{"num_hidden_layers": 16, "hidden_size": 256, "n_experts": 16, "experts_per_token": 2, "d_expert": 192, "d_shared_expert": 0, "hidden_act": "swiglu", "moe_layers": [1, 3, 5, 7, 9, 11, 13, 15], "router_score": "sigmoid", "normalize_top_k": true, "routed_scale": 1.0, "balance_loss": 0.000133, "balance_bias": true, "init_std_router": 0.0166, "lr_router": 0.00037, "vocab_size": 21690, "norm": "rmsnorm", "norm_eps": 1e-05, "tie_word_embeddings": true, "optimizer": "muon", "learning_rate": 0.0121, "beta1": 0.9, "batch_tokens": [32768, 65536, 131072, 262144], "max_seq_len": 512, "train_tokens": 275500000, "max_steps": 7195, "dataset": "wikipedia_en"}
Below are experts of layer 11 (counted from 0) of a mixture-of-experts language model. Rows are named router (the router's row for the expert), gate (a neuron's input weights, with its number), up (a neuron's input weights, with its number), down (a neuron's output weights, with its number) and show model dimensions 0-255. Each number is 128 + 24 x the weight over its row's rms, rounded and kept within 0 to 255. Numbers have three digits each.
Before each expert's rows: "mostly gets" lists some tokens that are sent to it at least half of the time. This comes from a sample of Wikipedia text that the model never trained on.

# expert 5
mostly gets: " b", " t", " l", " d", " al", " f"
router:131111137081134168137169106146122111130120115140084165145120165147112177194097128117132108113171148145130096166149133109112139116107125112142130108126142097115139106186120122075128118151125095170119107120125145155108118158135143170144139124148155180093130106071130138127155119090151114133154134140143161094150112103112098150133116147146146133097138087130077124126122116114123131124160167157153086087180126149117131102152133126125144138166141129132138129081116109120136126092056114073097094087148124094140111105136129099136117106080123112092112126102100111118084099140141180105125114126087137130127121098095140123112104101138126165122143097119088101107122099133146152112115112133159111164122109106068104117114105121132140122159099149125167122133108116147096141136131118
gate0:139124127108131125129191120087124140138143163136100148168182127151119138136109140093139098157159115131145156111095105103105079105148124164126144144177141128145192137100150117099125104158141131134143160128142171071099133157118134143137133157113114147112110122089117128129117074086112130146138185105130122141072132150133144144130131135108144121152140127150117161117116063161173123124154097101136123137104169161124121145121123084097144121149128114098128123116190109129075160114095125125192112112115122098119104108152158146121120120126141144127128153098107080126122112121126157077103169128107122105090146105103126147147138114122101147191137160158122143099131124072137151123107089113141157158159121143150132112093137160123146093125125111093130104117134118136116125145097130
up0:143114129127136120124151118138104108122126106106134147149117111128152118111139133122085136174178124108148178146068099134129120117113128100157117134134117087189162131123132122140109103099113149097117106079170166086149147142138141136104047108154111164147140085128136128154121133115108144107113139085121143168103140125119115161100067129156156157103161098133096133103123134085134106144107126102114153109139099118125104145146120131108094105122136144119106124125114178104128180141163137117124150154132122146169159096120139126122142126094105131129176164173163093178117101116140180100100134102109166172131141115120122170171107129141103127169142153111134136162141119136111111139122126137136142111141061155112135136116118102099100152120139132139179068110134152142121125126139137
down0:118136123117148177149155091144117128091102122104123107079071133103139143161116161117137180107137139129135155123152118141121120113124132124084143089095110095119136101118139159137131136151166142142108071128142134141099112110111175066129124167164120138166145124106125111149143100103116146118144127144099152138140116105171150154107145110190147122096101130130134124134149152139165147117144137084072118141130110113083126107142094155137119188127138138137079114137075155114155125115165126162161126143119159131128184106152097125126113138113160086214122117170113127114123118129110113124139144084135125123148117135153106177119119142156113098100126148105119085131121153089089145153152128140147153139153144122138167141130102098135154113163150108146135116125105146091127132156153154
gate1:129124117064133153144124136119101136140100117073156101161129142136110096133149134134139184123108140160161110109171107081136110145107132135121094133121124126109152122133092108131124148180135118162107105151095092128129113125122158116164165132140123150127119117128161138119142131106126137110135111181150073107089102133122115124099160119137108122127152148115167106148120141137148094117133140149100118156095150132127146120111140093130140163134102116144112152119092133143113122116136131132110175164161149087145168101120167101098106097114116100134128179093115116087101115106162148139101147088100104100141127153162156144150163137073136153093136088103127143113197116142089107190108139141110181134177164131122154114098122115147102106126109163136159135148108157170159140099136121
up1:107093124116137144168165123123135136127122118104136115119152135142183146144110144121151132168140151149098133150124150111122145097140116169158119122124106108135131131126156141135078152106088186157116183152161136079121100189140106123135137122126137146157103142139138135111082156100141121145148169133113119173126122172111118113119123135113095163155106092113146132125133125155094117131113126120121090048133150087112149117132128126146118179125114125152141119141097060172141123132165126130181112136159137108120099112166099102159131095172150147107132151112151109106151160120113121130131081116106133161101175121149147106159089092137147134151110132148128138144112092132158119089135085093113128125146101120147100111121145118128130106170124073094113134140098092164104120099104092
down1:150151070109109083114141104122158140142104141147130103075150139106133138145129128153135095094133132135128131145149136112124159113156104108160116154113096086173120148098112126109069135152106135132097134170130135115118107143136145152131121091135129145126170147129063118162122093146163168114125145096110107181126128157110128145149138131137131096115184079105111143106107169155094120144142097160086118116130128112115148098135132104205086161174149135130129108165138142102143129108131169119146127096133157141161081129156148109159154096138104116137118095158126119074105146117170087127084106144132156131144122105114110130124139076125154108103122130123134118095146138107130134155103111136107144172128128107137082148141116105133098131132137137101125085116110144184123142140126080

# expert 6
mostly gets: " new", " same", " Born:", "″N", " Best", " second"
router:134136109117135130121151124139135126139096109115125154158118141139117112170130114119110139138169116135134139135116134126089118131129145100158142152118166123144125126151155119152151077121145091180134101086099089158117119148092150129183165124110135163086109120114126170142138085111162123158134158160111110125126142105119113141151148119157069104096094135112105144170124107116124163168120172131126126123162127171127096103168129089098146124166133093117126106121137126103142144086061082107138106146145147097109126158167134116105129082112144154111104143112086115091127062149139119138146098137101105106095095102093142125087113127142126139120157122165119089163091063144103137135135109102173096142103111136085132120077115133119105131168102126126150140135118132111124162125157118
gate1:144136080107131142189171094175109097111067118108137126147123119097161143107137152120110171124139129111111128120137130175116145105153149167163138115134137143143126152153142121116183109108085125146099117141148107113126163105085150071102155100136146140109155106107145154148110092111099129163143161126124173101112145124099129179155123112129152107173138175204090107097105175121111177104111118130126107148159155146156103123114122089116129120137100100138163126154120094163158130142131135133184116131118118126098170103160119118131129128059118109117126138122127117121105132135136118129114120119130072135145109128104137099096127097168125136152150096134135116116096112143128120145122139129114150108124137143110166148094143148127086111097123088176153169115124126128114117100112128
up1:141152109107110093152129123150124149106113080120128141125093111105112090119146089169129144164141113117135141165100110126114162116154148150138119139112105135155109144142119120089194138123124126096125114098098076147118119145130126165125096152130121115130123073149108124091128102088159104182153121147118177115128105128108115105132112111111093116143165166159097127139125137151174140124202141115122145151152175137131138165106162086102161126115094136134124156162147137134161128135138149108125171106104134147117143086164129133147101162106123149148081125103121121150092104150157119117113172131127076167142117113108109122126117148156092137149107133132099107164151134145137103133173116084161126124139127136106098141120171118102071145124112139151111196147099089146137095122131116
down1:100159127154137130153125158169141118120137096080157129155103088070116076103116113077110135116176106125119170128109116124145169113152089120162172144123115139157125165156182128096111176119083136153085139130122155120083111138112178109202129128148112130109166104117139093104132117135159114185141132112140142085079129156098124139150142104078130103139134141123139127129158132135155131123152145102127094145141135140133140138099134143145142125163085149140132143114119094136113083099129164112105142129107122121150140137107138061151115149152120106120138109136144126125100136084141136145118154103146127111137172120137114117126128090175158100135164098097144131159123115128142147156116147143131122148120141195148107105142127139102157168141122151120128132119143125123148109064140120
gate2:142170081150162115110153134145093136121139146146145118148114151117079074160153126109088148146125119139092121105098121127125118170111170125150129134127145098139128069124139136127152145102143117103135183115182134167138118145086127144127137092154140128128104073112115136156130110122143120137133164153128102094139132149100135115143130093168084120148115076123197105146139135117168158123129136185085135139138118085102119143115124092080129170121174151153124127106108145123095104131127137064099137143127113109135158119087123120162162100124092143134135126128165148109148102132130133109133158151128091115084114157148183110117159135117118148116156144151120116162150109116114143123176124085135094139107091140133096097131131138129123159129142130149076126084103112145156114150140139
up2:098158071133135120111175130109111132173084101114146130159146157124146127159101122153122119139106158143122126102141101147124133120093116090118125165108152148145140122124162142140146154142168119138110133173192141108123110098116116140123147204112120130155167124136147141112128095121125154095122132125158080113141136182160139098178131122166096099144120115143150131164132115089129108095078145088108077143116088171098147189118132127155108144133133109125116119090107142111143107141149150161129145143113102084111131125093111176123183122107094142121136160126095137112143081145121116126094095137130119113119142131119109109150140114124098136151126127109092140167117125135136131162157156118107119141130148131136140076150128141142108171173109109087100103071127093146117146113156139
down2:091116134129148160126113160139155151145109138127158123153138101134126134094110167144139118147118122138062134157087105135109128108154137116101157140114082135113129146161134119134154190124147166174124133139150146130124070119127190090122177117108135140181106177118126125114113117163157126132154094155183134103128100135115117100139163109117109119122105134110157107125120119119121151139067146140123133115089112173078135127105169131112087157098147130100143123130101169111139159118140123128156138114117133176124149157121151122131176089128103111120183198136104093132178101155096129132111133122119114106093142111143102089118145122132113091128130121092156166103105148112152116097139109128146117113166135158108127132158103112151166096130091105112138116103169110113133113128126107

# expert 3
mostly gets: "\n", "===", "==", " ==", " ===", "===="
router:124128141082130118124137128122117098148128183110125149167134184109110128160109117130158093120127124095147111143134112091117127101153126132126085133123152142142149133152124122137131084147148098143138108153156118130139152149148135111130109123099138130109108154137136130126155111138132122105129139146124136132124127116078115119134133080147104111080169118128101152127111101130120146150119156167138129124117136146102164075175139089108082138144176137139131114134094121115191110093067105086122114107122114139081142092120131117131098112110116111110113138129107146147131116128133154095150049125115121125118100126054148085120171136127100156161143120095114073078125094164081131112116064111181160130135120114105120099127151124131098123134094106153176111120148128122120137093115070
gate1:134134121074118127165141117126148118114108092176137114133139081117153120160115102135125086130144111087095091098162089110067100129154104150085132149145114145120130129126151134114143165147149130130173123127142140110074148135093129120119082130142129144109131115131156133142139124158084110107130093131114152106159125111090154116100157091130117113138098146145171120178148120126124086101113114129141071131122153093109176136155129170101144125135130109130135124149134168107164088124119094119155149109111147105112156111153140165150136129137088135132158150087134155089153133169151187130137134116129082114175110147135129137128173136152115146175132160141122126080098163143085147094142131139111167137152119110093160173095118095142095148128132135095121160154129144125134098121142103
up1:089114151117091151068123155143139151077099107109139138074084135117115121100119102121144165087140135136172126162182126146129116162147128126164154132075110126118142119105117108087116113146130170160150146146167142106103135111139141099135093114123177133133125140186148090113154159101128145160098149133116145142124125119157129159119122135163125110129156103125148098122098161111118104106141107174178113158106093106134113134131120109099092157153135126139125154124160145126082108097133128144086128159090149155104144105131111143114128162159136129087172163081162130145124148101089099126121122135179134092138106138087114142122106129123115154153082123174111114151125073120108107125088134126067137141124130165134156108137148112126131122149139145119121153150154120123165121127160141
down1:115080113138128099114151098140133180154148135110097147156131153158103142108169147115129142144131116161130118094124113143130144102108093138090109143140128125190164140107102164151126092140137159132116129112151117144143119144150142113109181160139106130128170129123100167109174111117106165094087101149145163120105166170125087086150161141119183114108120127132133132133116147079115142103130132135173157119132158109123129113100131125161092127132100121153120165120093133110120122126127146095141171100169125131160130101161115083158103081103153106145153121169142081119121116177113104146140129119127132111122099144138142161147093122127143141104142105152173139097184136117153109124107134119053117086123148131117116151114118132138125111112127193106099121116126121121093144187131116
gate2:165110086173126150104103144104114130123119121138113117128129114122117110135142090128127105133118122107130132138132133124123173139131156145087109132093107113141176140167138103144113144118117123165115157118149113118120134101113093126120117173100114105132131097126132124128198135177158160150073148123171175121119129120062137092098104134091135100164110176079128097169116107152110149097170126168121092116127138119106134119157114136123128139146156131068071107159125099121128155123099117104170119164127147146145136132152104129110124116166116131134140131128137138132121146129063147151146096128147111108108095127144155123120100129122113144125117118164134095156106159115151099080081109122141146192120117125134179138115162154177125171139101134139140100201109143155119142111128129
up2:155140103115135154095104110120131127130092127141125121130115112167098115101125112159153076146158139109094085105085141120139112147148090140094112150151139135127120085103177085127162142089077162125137141123117167120124097128143099136152067124148123145082154115137184123148146150142116109060127087113167150113143122091176158137142105171109129131088149147090133108136151164107077115127147119132132115140075152131129142162142072153130136150132147112137084099127140092096131132151116124113089117171143123129152154114141132146129145122132102172146132150116159078138087122115142134108136124168135176126106098114164156146140126089125180140097141166104103117137129159165170130128130086108118144128128106134111154153126141137120097125168139148131115132123123121143140149108131163
down2:133153121145166137157132114155115139133131119129124149129092114149145103103111105148157124134122118173139147161155148143134147186162157107116143095166121161171153153142091102133103105117144106118119085132107111171128116089101117155129092103149139152123099199111105133147120113108148123128114190152134127132092109128119123108134159109146080080084139136110100139123167151131140144139162152139129114121141116129116140121145129082165099095107109172141164091109108130118110161093138153131128105143154142077106131083098210099139150126164159110129143137127092110132145125170169143094141139093143082144154157161153098116132145119119165133152099095103111129124107146125166121124092157097158126126111145109079116137120110143137132159136115092146152108095110146135162150118101121

# expert 11
mostly gets: "s.", " which", " that", ".", ").", " they"
router:107171142103162107121098130103141118155120137122122116130175158161113121136155119105112098121140133129127083146164133121103112109154122117145081129095141108093149120159112108109126072163104131164128139121157134142123121172171138160116119162152104114083103114130165150133140122161132125100147136155101145106190162145109092122129126131095098116112149124135095147146089166146144158121094141140107126089162090140118074101147137112119159146090199105114135135127101128111153137116117111141112134088133160152106112111175131093152115094073124109101129109104101076181166108119099100157131104126111099136116111153107148130114111143152129139135133090095093105115116080139096117130136084098143094090104101121084129095143132100114137120148137154142141136121141121163122124175136109
gate8:119143126126102091102083109119129146122135106133140150158169104082098090149127084130133105127134141109086100142162115152136108131145100170110153114128146132120115115113139093129130172114094142146133146136109097113123150131152112145114127127109127187184101117124100171112076125169161146125183135077141154105091126159121139173145145149125149125085153131130169120148084127123099135116158105137136145145143126127098111092125093117130096109087103158110106148106161158154090181108142112147153141114115125143127176108118136142142120085135130142107122167140147114100160128124138097148155170167139161138071093144109127162107111128161166104121105123121150140109134098106128110181177104126149133121132082152133155135120128139188083117137128129121126119137096104113106114167105145
up8:155144161127155135158130126127114156104150095128100100161124127087101156147072119111122092115149120138123099108141102117118102074154147104131089094097114148170144157122158085138119159100102109121132086113102129182113107112173115169146103135150136142114091149106104187118105154098144128133138119082130126108171132145092118147141126111147105144113147144157180136121108097156140127147092136180122129093123132133115106094103109137115161138113134090156122109084143162121141120124148119126152158129167131093086139144130093151101135167107120174127139163173156128092185132168142136131114118129146107158146136113136127179100101108130099122167100109101134112128154128142129114163136130121154118142145168104143107167123113132142120157138145089097120113100078173125115153148135149
down8:071107151130123103104109114197132067131216124114134156149115135129125100089153121118151124146114090150108161117147089133105131127130100132141135152090122152115127113130100143120129091108155114159112106105130165098115151091094151140104111081120185160115084116121144088141123141139120134125150125187152104179123086129165147179098150129099102128086120117106127170075127100090085131138102116104120128188146145149115144146159107140158155107125150090087104129171099131151134114092151124109140125145155126157165100108132109125131132154119129134135167141145120110083128122100115092127105135166101145122153148146132140130144129121101155158138103104102124117135102119138155118124128113119137125099151113148108109140149134163131134129137147153132159120156069118111142119128110106
gate9:135100132114152143129120126101145117135172179095084127082160139116119114137206108105111120115134117149149128150161134141112135122114144138170096146108133155162160138120100104121096138126128106149101158126169152117167119102113103137120106154101132068073116137141149143109151115134134132110102106091096161147156130133081171131119114137103089124135097140123158138154116148119089136106098149120147175113117118156096099118145141119108109113097177110136138113130150147145124133146098126094158107090103133154122135169101131112145096142132177108081090102145168120132158152118154127132110109159190118122127111168130130099158190179138131147067094133117120093123140089123101144131147109106142165097119112113129154103125151133134131164146130153103089144139138129139156127152098115
up9:155139143130126139092135105134149132158129144149114123182141134139132099091132138149135108130117106115132133140143109081121147120095116157145103128142146121168130198093152137122055106150107147195140125143161123138168121103105099110119137136172148126096110121141137113111166163142143186114104107117096107113132110113064110097115099088095088109129086130172160112081107153098092151121113132162146117113135131133118086106110176189143118107116149108139158144162142156141083061135096136117136159135115138153075145157122140129127125137145134125122131077138144127125079141128171130138110099134144107124081127128142127129114181118115138137136113147134123135126128152133135094143139138131145154120104121115106146119140159124145140124106123202120121085139145135150130169139087131
down9:118185132116134130169150148135111110123117113123120130105097122104173140123126127148129148126169130132097102120119109129111128144153107137127148114075160138124130095127113128131170103117109096103141156104131126121117114150110151176165139143089118135130121134142133130152151089110101111165114150112180121086128146171131155154093135141172172113132150116109102146134172152127141121146097117074109099147122086112173153119063123149112141146142118145133105123119113101131149109066200169130121103149151143144098109089133136129144167097148117079187161173099148138130145113145109097150130140132087142142126129135108090118128068120142095136095151109156104142136116130146169109173125147127110122117160143134144116141147105135107134133136103057139078130138123121090110106101159116

# expert 13
mostly gets: "ley", "ina", "ana", "ton", "son", "ara"
router:101097132101131118141154118110090134138118133146044132122165166130108151140115141159111102164136137119136089100159101137078101137109118104132108196114129117141187147132100113144122144155120090150116143125117116114112146108143158128136113144137142153115111134120102137182158127130140092089148112146096141127127108156104134107142155147136109148099160134126097117133101120096140154134106154145129118147116115126142160077134157135097136136176162145161148110098143168128145145097122086156137129118159157090133165117115147087110118098107117115122148087094125112129125092139153120099140118174102125080132122125109121113155096158129101118161124096130069093108141112166119136129160131120188136090120113128081096107146095114104108090181112169131131170157174126135111127156133130
gate0:113106133134121112160165068120126151146082144072165174159141160117129116128137145122101148160103136097074105066134140127134149099124115116120131152135125115098101145109116136133139127106125125130146122100105138093129102109113121110140143111138109088131148147152129135157135109147167143136095108151134123106121087122175121133143108137086121157140110146106120140132100103157133147155156182098141117127168140121124107136126146153101192100186127084166161132113136181126117112104123127094122126142113104125141142118097149150138133142126107150143087102124137148132182118108150123094138109158135125121112098118155132166105143083156127136094078093119116128168135121177107121117098110108120146135155135124153130090044103112136138152171124162148144157174116114113115118141183163
up0:129120139166117180137131137095100139159163163144148114098104168098113137112125160082112136131114113141175168180118149123142141178119128099125094146117144131112109138102118120104119144134134165120150099115127126104122077120153128158095112100109141119129124090129155158124160122150120134161149131157104098123151106114161132070085111126126159126122140105102170135082116130101091153143162133144172122141130146115178160139140106182160084148118128108113140111113125154143161157104149150100102109120156166137162121141101093123137110119158129134100185116108127136130162099134125083126131096163144109164120125111137135108126076139170137130103113146101100173067132128123136112160126129123122116166134158113098131109164124127136101076087118093164126076103132116150114113130143164
down0:110068099139111146130146187089119148101124105100108124120128120101150128140159143154169076159136117087100135119130126147144134123140164139106118129093138151109135136112174140138126161127178128133117132128125125103125160173141112133165097115138141157160061132142140144175101146135118158124146081146150153064193141144118132081115115134162147121166173147131143117084102116126142072154118088123115126113145140112122089103104137136118122138185103166134119137092104161103138076141139135162112071149132177162127124120155147119078115139113160121118105081151125142122109131133117174099160127121136125100122152150162151138154094124110109141113120111123133122128099109155141120140128156149152150140109139132139143161127136127162138115142130093100124108084118122124078122133089124
gate1:104105119163106085130161143136151142123125116117119127146095128127125096115138149107126142115196138131127144113161113138114149159159087166121107196136110132127148139128094129083109151144120107130182125149092142139113140146135121149128143125091125096145126139158141124152129100150130123149147104127138155122104149137161109135138157143167098125067141074164146134104112155080163181126123127122164125164156167126157129131094144096151155106110092164127146137132131122139109150089100130128171118085065139139137101105124068152148132152101093130139120138097127098123118151137086106114146164114113162157139099135101127120132091120115112132143098075123139110173127124121129167110186136096123100116088114124079128098112138108110184138141133092114103176131146124136135134157148126
up1:167142153175144078141117127128109109126132134081107136129164145117132096104158126152131166154114152118112131123091112106099180179082125132108109109097107150144113089093099139090128139123085128114130121121141127108143132127151103139132148152124137181141134125154092108105100148114136149078093118163102147135141137157181135140147139159119116096135150170157123140125135158133137147128107178141111121171144149102128099091121131096147178078100138135138140126150101165109160107115165123110153092144141133129131137100190129138182163137111128138108116137097115145124143133142140107183137075134142145159086136129141162133118103086092134128109138135107154144098095119148141184117118119144133126118129108131132146105118122105103173094135127120100116091142122099089053123131103159
down1:078117152116126123080125150130135140122164077125088118116131163167100135119114166103137143130166112140125110143136178121147123112111126104104106110149158153170136144137151116104105143124147100126086139130133144125152150141124071128121116126112153171104072167142095128101144115116108113114117112141131134111111162138122123096112151114119109121123166109145134093102105118177132142134093112135134098102144157129148082114141156116118098041098140100110119102114131089135149169108083168108079093158135112070139081116093106109145136111114113160127090118150165112130130113147116116100159106143127169136129150141100141124103118087143150109091133132115164095155131106100129129197086104095138134134080136109121108103114155131169138107122105130105123139115155110088117115136116159

# expert 7
mostly gets: " N", " K", " L", " R", " J", " W"
router:082136108077148091089150145106124145154131120135100150132134142142111133128159093137120090100148110134114103103175139138098132124124147126140122147131122130157176120155156137102146089138116129146120115167147089132141176155170142122134104142143141125119094110072121134143156125138129106135126124121095147082171120122121102112140095145162124097134135120137125127143134070066115117155179172133108113128122130142124114103152153124087142134144167139162122106116124081107166154084118108149139099113116106132117120143104079098104145107120122100138115104115112113161112101144094178130118116112109110099125106123127161130102103147114096119093069074128082086146165135134143149113156112091164130093140103137091121079106092111179144111171104116123173142111143124146113139146171118
gate1:144105091101158114163080147141120106125107106129069144131160138117161118075123156105111089134114131141174151123128176125168094101111150170119119166135153098163123143133132127144108114136120141112136119085174149138182171120170174106149150129117151129156095124108095175154142103139120112134110091191154165131110123193124112130095181116151146108121115134116142106158127127138149149159114152149127124098109114127133150074148099117083132136125086110134104157086142133129122128126120083104135108111134136114116123121141109153124202100078110113146149162150119087145152137115135155116117139127130151131122099127153097100114126117111103182126148110146124147142123128131116131136122132156117140072130109126086152095154082144148133138137096114127156118163104130114092116123138142
up1:156130145137064129084117148090146119130157141077141154110136132164123160162137116124156149085144137103080114138131101144132134111108114104094128139151122122136152099185116165133146132128121126114132113139103155098090112138094081170130156188144127099149156126125140101124128137107063133162128159102109143131128116125127104180181131126070115166182140109141122102101189132126133128092103107111118155143135186139154112169153099123137123153126112173111096107202135120124121093139131168104147157142149140116129130108120112146126135137126154113108088114123134137090133122158182160114129115149096107146110117135127118120104109107115157088134166117092126095119136102097131111121147129127142147128139123116172083151133144109090143118130130158160134172101125137141111126128126091
down1:125139110107142123128187124114125149132122100168096099102138152134141165111146081129145133116068152176137095117102099153134158125141115144155120130114162156085081148139115128136110114138103117157126089133142125101121118172122160105118089147168151115125088144143136136121100128144143159118169145110151153150180126124160148118117114217194109132134140095146124139118113133092136141168161092114115090117135105139149123144110170140113138069125162114105146155085125092140124138112097115147099091114074111135132131122110179140113115152084096112118127101132137122081163157146129122132091125171149108132136141120131102112132071114104123111161112126153145119144184134138182125143095125104132146161145148103133112128139127082125122128143133137117146153137097136141144158147135101
gate2:144140156112133082163167165113124172176150135123160126132088136092129121126137108155112124177127130096083168106136140136097111159126072133137144124126107157201126111131143106122134137148094137204092133138126124085107122178155165166135160161146114100094145114121116137088147144127138142133122149124116131126154167139125108080131107101149117121111098146156169115142117113116129156108105135136129112118139125161088127139117109094159118175125138159114124102165077124120142101101126118128151154120159072118117115123065160148058114126168101144151130146113160160110093111126088151158109133101147126119110165124107117148126115128119107137154123111158138124090117156141126121115099141108150148145094130083135107132110176091157110144125119123116107142102135157137149130114127096
up2:136129139154141122113117126116153130123085163134115148127204105145120127118136120137152144121118108158130120105128107131156110117121127128108103100115134138103146175109089136117114134129119122161151131101161132154124136105139124092129137121125141179149100153141098136151125107114089116113148137128139104179098123138135122156112108158113131154162126123094117153123130132138159121131171115076114125152109139167106095143096149110144122111143097155121054110130146152144104107171135122131126079111152100092109098113168108066165131156094113101114165142123142096147124128136144128120082089172091156120166102120135136163116112123136105102174126174129147123208152140110138102131150106122119118113123100184146156140141109081089117090136142154139150127145143120088156140114103207
down2:141106142106104103128116135100143128181152128137154125151110116138122150119093131142181137152160143137149115107117125123119105124132140107133081121153132152110101140099132113107131131116102143128129142135120123089118152096151082155110160087132109093103135088158148145147130111124111146095139123104118070140106170126116100087109110127116138130160099074139107132083183166108115117134129113121126139092166144126122142139126105110139165138122130081128159144116132046183124157093165123192095119139136096132111114127132091154101110148109119089141124132138110179144118104154150118117125137071139120133133124159090127109151091134116113161095151085125100171143122148131114131146125096108100157112138098147182146104185153165111128174099133129170094148132105113142133127097110155

# expert 10
mostly gets: ",", ")", "s,", "),", "e,", "a,"
router:132108105111154138075136156106143139145104160157117135136165176153116126153137124102131112149140143126108134150162133110101109090155112111115109115112121147172116124133072121160141152099103103177117148112147113128089176187182142146148151093152119172140125111124128156154109127140128097137113155113084158109169140162109074150136133145124134116115137102127101141103108143061153113125117157151150098111150128131091127081171154132082137136137163155106157124107140167164152134123117125114128158106111151110125133100159139117151113067101093081091114100100083113146085131136127121137147088159116098141090127130120133103090115107153105179145117138121113106129144128152118122127142081097151096113130107120112140112135130149135158109130076119159151162137113114136146145115123093
gate0:118144114139147102121105144109115110132144137150085136157125145112128143128138134125131133163113128097118108117132137083161162101115104104092129119150160155149106177115095156174142108133110148145148126129120141147116105111131153153124108164097122127064120116127113141138118110135154181097125141114121158132146131143119129151116101111149099126113190108135154136105127121104111114171107162154139132124126132124106139109134091049176130117108158103133143088171123161127111146149203125134090134114130136132126111173086080154158130116128141140148162106119153128143134140132109146112076084150134171119106078150162097105128175137139116111116097156133100133134130157137099133148121141114166109076149109077141133130138131153124091129157150107084097134141117091194092141162095159
up0:139129144129153111102133139135129170127121139137132124114125122113112107183153098145136108099152103133148142136157115113175136091130148158094104151108168107160079121082121141119106166133162113119112151134126137148168077142103156104132085122179116168076103137117147111127168136098127132074110108124100120113131112103147109078167154129108100112136139140109090155145144113097151123143109150114106113173150107131150142164109152110127092129163137145134156155178122127131132155113144093098107130081114143126157152132113119152107142110161115088161129108129147148146076176082068157103134143133111143138116096120127118121117105120115170139145106141146158094147135101149107166145099125126115123105135101094134130129148131149080132145115159131144154110105166193166167089138104126
down0:151131106125131138130164119102128132135092116157146140098133121135129114118154134161116178135136141095107089153114105132123131136152178164136085093107113172136110181112104137135117134100086135131134123111127124080135100117106152093125121139169128056106155124138108138137123122186121079126108073146151138156116085144114079164140129149098125141077138089107171162151137135145137089128105121114141133122164186131069138143120128134144133139150126150142065120087125126133120069113096158142149116128131113152117159147146126161111089151150129106147155153126105172164129145116087121121110086100152128121128137160115183135121127138118091103126119130114132145115144129146116107147127097117171159114131094142124110160156163110126160121136102152125187127117145110143132088146107162
gate1:122111127100134125153136159110112092168147137151102128122137141120133147116110130092121125167098149126110129146144151135112136142104112134086102096102154121120150130098103144130143115118141151157137151163106136102108128108178098173109065128188153131119134137126107144148084164137108077177134171108113177126152156143111147111159120112130135103097107128139104102129105138150113176160106145086082113072107109113145174156130138116167134128161144116103156145114162128102127127110130125086124139142119106128137113223117117119149138103121176143120110128103115125167133093169142132148131155147118176160121154122149145115124181128106091112110068120080137104105121151143122157132132136189104101128128108081111136110117115108153109156135084138112111139112116152143144116125134116
up1:124136144166147133133119101130118134121105111134140155134118101107138080165175137115114129143130123121150127123124104123187135090114162148105188129152113132152110093136148110090110131122117124137134122116159138166140112152099160128135161123118115138115122100116106114115154081095136172078153095203129112116120123105175090129081146132173143138150128144141095119118114143109105080155160092140160140137103120123134106165123128126124102117120094091157152085166077144099109152159083154147116160152157143136159100091135116172111114161116096132118168098138144107136130107101167123120134104126114128118119119120130145127134173113129118123144154146115092144126139101100107053155153168091160123135135146191145133134104158145137132123150137104151145070089114121092143118113124127
down1:178109124122096127167099159105136131152156173100142115066151122124129169106135126123151141153118187120158170122139144143131169113152131104144141131161109099116085128154119118139100160125101111151116135136132115134134125133137148150170114145142120097156157133105142126105113058120132119171127128088066095113121128171132103176124141140135117085102127118162126132109125129154109127142138146114190092133112112156172134129140132107129164143155117151139096107109175139088145140154160104150129102168158107147175074145122162153095094143098130105148132124147166134156113160178119112128122094129106177105146110132117181094143108130104096101087105136134180109142134136138142147105123162115111166109112135112115141128127104169100150142139116122111097157153124125114123112120146151